From a checkpoint of a small mixture-of-experts model trained on Wikipedia: 45.7M parameters, 4 picks a token.
Below are experts of layer 3 (counted from 0) of a mixture-of-experts language model. Rows are named router (the router's row for the expert) and show model dimensions 0-223. Each number is 500 + 40 x the weight over its row's rms, rounded and kept within 0 to 999. Numbers have three digits each.
Before each expert's rows: "mostly gets" lists some tokens that are sent to it at least half of the time; "comes before" lists some tokens at least twice as common just after its tokens as in all text. This comes from a sample of Wikipedia text that the model never trained on. Tokens count by the router's weight.

# expert 14
mostly gets: " –", " -", "\n ", "):", "',", ":"
comes before: " -", "-", "|", " The", "00", " Al"
router:581467489509438477514510474501515506452521564586515434455508514574486416540439537529456450489468515461504539531516454504432514383506474550573536460520554565397533549534527506419500509467541521556499473538489519496468496552506476469486449450445493466540498516507491489531438506555510463527516489501437489555448495546459573489465488479501511491570485465446546541496526553421536485489469521489484526544551478461494421514493465479522545475416470528467481509599515559487535523513512488460530513508541480580540541457502502575535468473508482462504506514541527503396537447455450467560429541514472497567512459542492477456503469517543482477455490460538507471435489504612503552466504

# expert 9
mostly gets: " States", " Championships", " Chinese", " Italy", " Country", " Australian"
comes before: " |", " (", ":", ";", "(", "'s"
router:457533551505510478589495515507533509534508540488559411554474481516487460511477520625469512501444537467504524476482464439424440515465511547469542508530452493564501433539471511502518479440546524470565523516483565471467483441494481449413474532627448470417509566593466452449554530483556504525416491479484521491501530543533483469443487548539507454513461517480472522430529538546445497544458546527450512453556546538528518505517498541503543427533494492431474473603478486520614504444490479492522530563537497477483496524483509541546468485540482469447549502508485442479510526492530509518529518500503490452467459467511477484554471538459569492518584494505502428551542464448483485496485

# expert 16
mostly gets: " by", " as", " with", " for", " between", " under"
comes before: " the", " a", " his", " an", " her", ":"
router:520542534507459521479500478501478519490522515465457456465475457530492483527518490485529547444553538502494496509493509563475503528480528519481495478494556449568538481543502455545449415441443502455425572499538430520486504559509441503551427445520450538446474433479464467530426469526558459457502459543526521582476484442481457467446562586477467536591497491490513453489530507432528490409528447499596473564453371548498444522484535450464533452533424484567517548479506543484478477496500532535486504558547511527528552506509487464474535460539531463527418507467478530474505515524545515557477505464537422509553533498486440506427475494477506552542470457528511514586479497503519493559567

# expert 33
mostly gets: " two", " three", " four", " several", " five", " six"
comes before: "\n", " ", " 0", " 1", " 2", " +"
router:480458515521504455445450464500435572540501437544490469525471511515503492532470547445410550533516480433468545505582512444499534518448445555473479462499525506531469543496464429474472406518452545512473530495479439566486502517499471494505433482482601505584527467448505510499557534467502477421442512532539485507558480517551517457547470470489528462492480455498463549524565491517525501516449525480613557557486539473451494491491465539491527477537438567475553473603471540527527438515564538566556481469427517530515538546531553530446442475526480480426498483473464458544467569525437475512509531467475568442477539507497527478431545535459496513467518486515489566538477476478544551486555

# expert 31
mostly gets: " of", " the", " from", " any", " Of", " to"
comes before: " the", " his", " first", " United", " their", " same"
router:521454529573481495532449508525483484471526476463499489463518626393478587480533460467570509518550494467438452489540520543464540465494510462510478576454481402499518453465499458568466426498404514517504552495558475498516498538503447573563496497477465523499476434467498494488542540484572513427530490524544544521462455537472483494473575501450513515451491439474509506510557487414535486516464444410597467483451558505486509495468588428462491495569535488487509501573555525518466487514458499527456494529580529502505507532474595430515524469525481515480445513518432497550568499475503504507523485515497466541520506504506494529492564516503515554509498453537514463488447428442458526443527

# expert 49
mostly gets: " in", " his", " its", " their", " at", " during"
comes before: " the", " a", " his", " first", " this", " which"
router:449522473583559479587476554449474435473485532502458509497465499552453513459522500468471455646510574482463416500503512530453454401495534551508435518441481535525499462549545483526466473448487497443469468534520488512489461558531457560548505456449495550528486429486498457464482450525563530424525514493539518492502521506489437558434508556451438488489495540535516493548575514469480463481511448498611526529466496508507535484488552500489440522516457427524478565472516466479489459567488492543448546483455520557493475528507523521452483463486519500576442511524462492471493478472562549451544483527571463453539519496461512492483539484464515536526501442488553467524460588439523516594515

# expert 27
mostly gets: "–", " +", "′", " −", "_{", " km"
comes before: "0", "1", "2", "3", "6", "4"
router:466450472574529443482517562534502612481485532519510504455473462481528442438517569561504530505484476464517459445550461448453490454458452486466533432454472563456493509494488488497496536470507485578571502466443475469469471423545494508450548522547642443472560483550486573511481523509527521539455467496478473491524562571490524417532462559499452480540470532471503479557530503504470536510508520515469472533529480525506520571509452499516508430445405485542522506592456487515515491466479521441515453516511519479521539557528449566550506514527423479471561462526610449531478565468481511490518544525483501561508524538537464531524452543519499477418495458509533534459505459526530551440492

# expert 3
mostly gets: "\n", "\n\n", "|", "-"
comes before: "|", "-", "\n", "==", "The", "="
router:530456473571483505562463486466486498499534485445511460468496562540575462558495532515528506472537514550506515518520503496485500505414466500521497443464495546445441509487561550495501444482471478483555524530452535510473461483519425498486440549469643545533458585517569449527515512455451514480413558546481498559557543507501546516517515554477564565526508471444514534546546526440528465510487560416430524466489532470506562496513553587470460501483520442544389512555466540510522438517446481508501495470481469539541539494485462507510489499519534487524508454521538532436454542463534450505499516425524477582518489506457481461526472515459507478472464482397490468461479449586472518574457

# expert 29
mostly gets: " Total", " •", " Succeeded", " %", " Votes", " Coordinates"
comes before: " |", ":", ";", " by", "–", " /"
router:491538554516532495497523475549497562515516563488526425575488498560464479531529480590504476451463462513492541473501472414459418492483466573488535470494457533537458450525544521520536499488530476454591510434467539547491533406583511439477487516603489386443466533592495449507504538420559467523467508500524467485513483549506478462520449503520492569454507514499546463500493516505563514544496464531497485486508491513459482525547551566455477414484487474493490449581452521471508440456530537545541579509498498459515437536519520525462515479539484536486539443472458442583433584453542565513512515496509445464505484492490485430504468466477546476486533567513514440502459511511516476565483

# expert 34
mostly gets: " |", "\":", " ;", ";", " Height", ");"
comes before: " ", "\n", " 0", " 1", " 2", " 3"
router:506464484478473499540514427525507499422500535479489442584480556536469476518447545473446556471526463451450482463507528472469464535504432514517463475477397519532484532462531498532492453480508579535554542466441541600456496484473476479467413478535509499423474499463452544540474557533557484482419482553403485538536542502463515548490465426554491523535487503483515524481523541532536484510472540465574579490503493499507469544463501557488505512472532459460530493537465522530551467564530528527565506403476447565521541536521507519559551543508539573463486534425465442531473468448490554548526537445517536409533488571500492512514544539437456537454550474540478487525474428477455530528504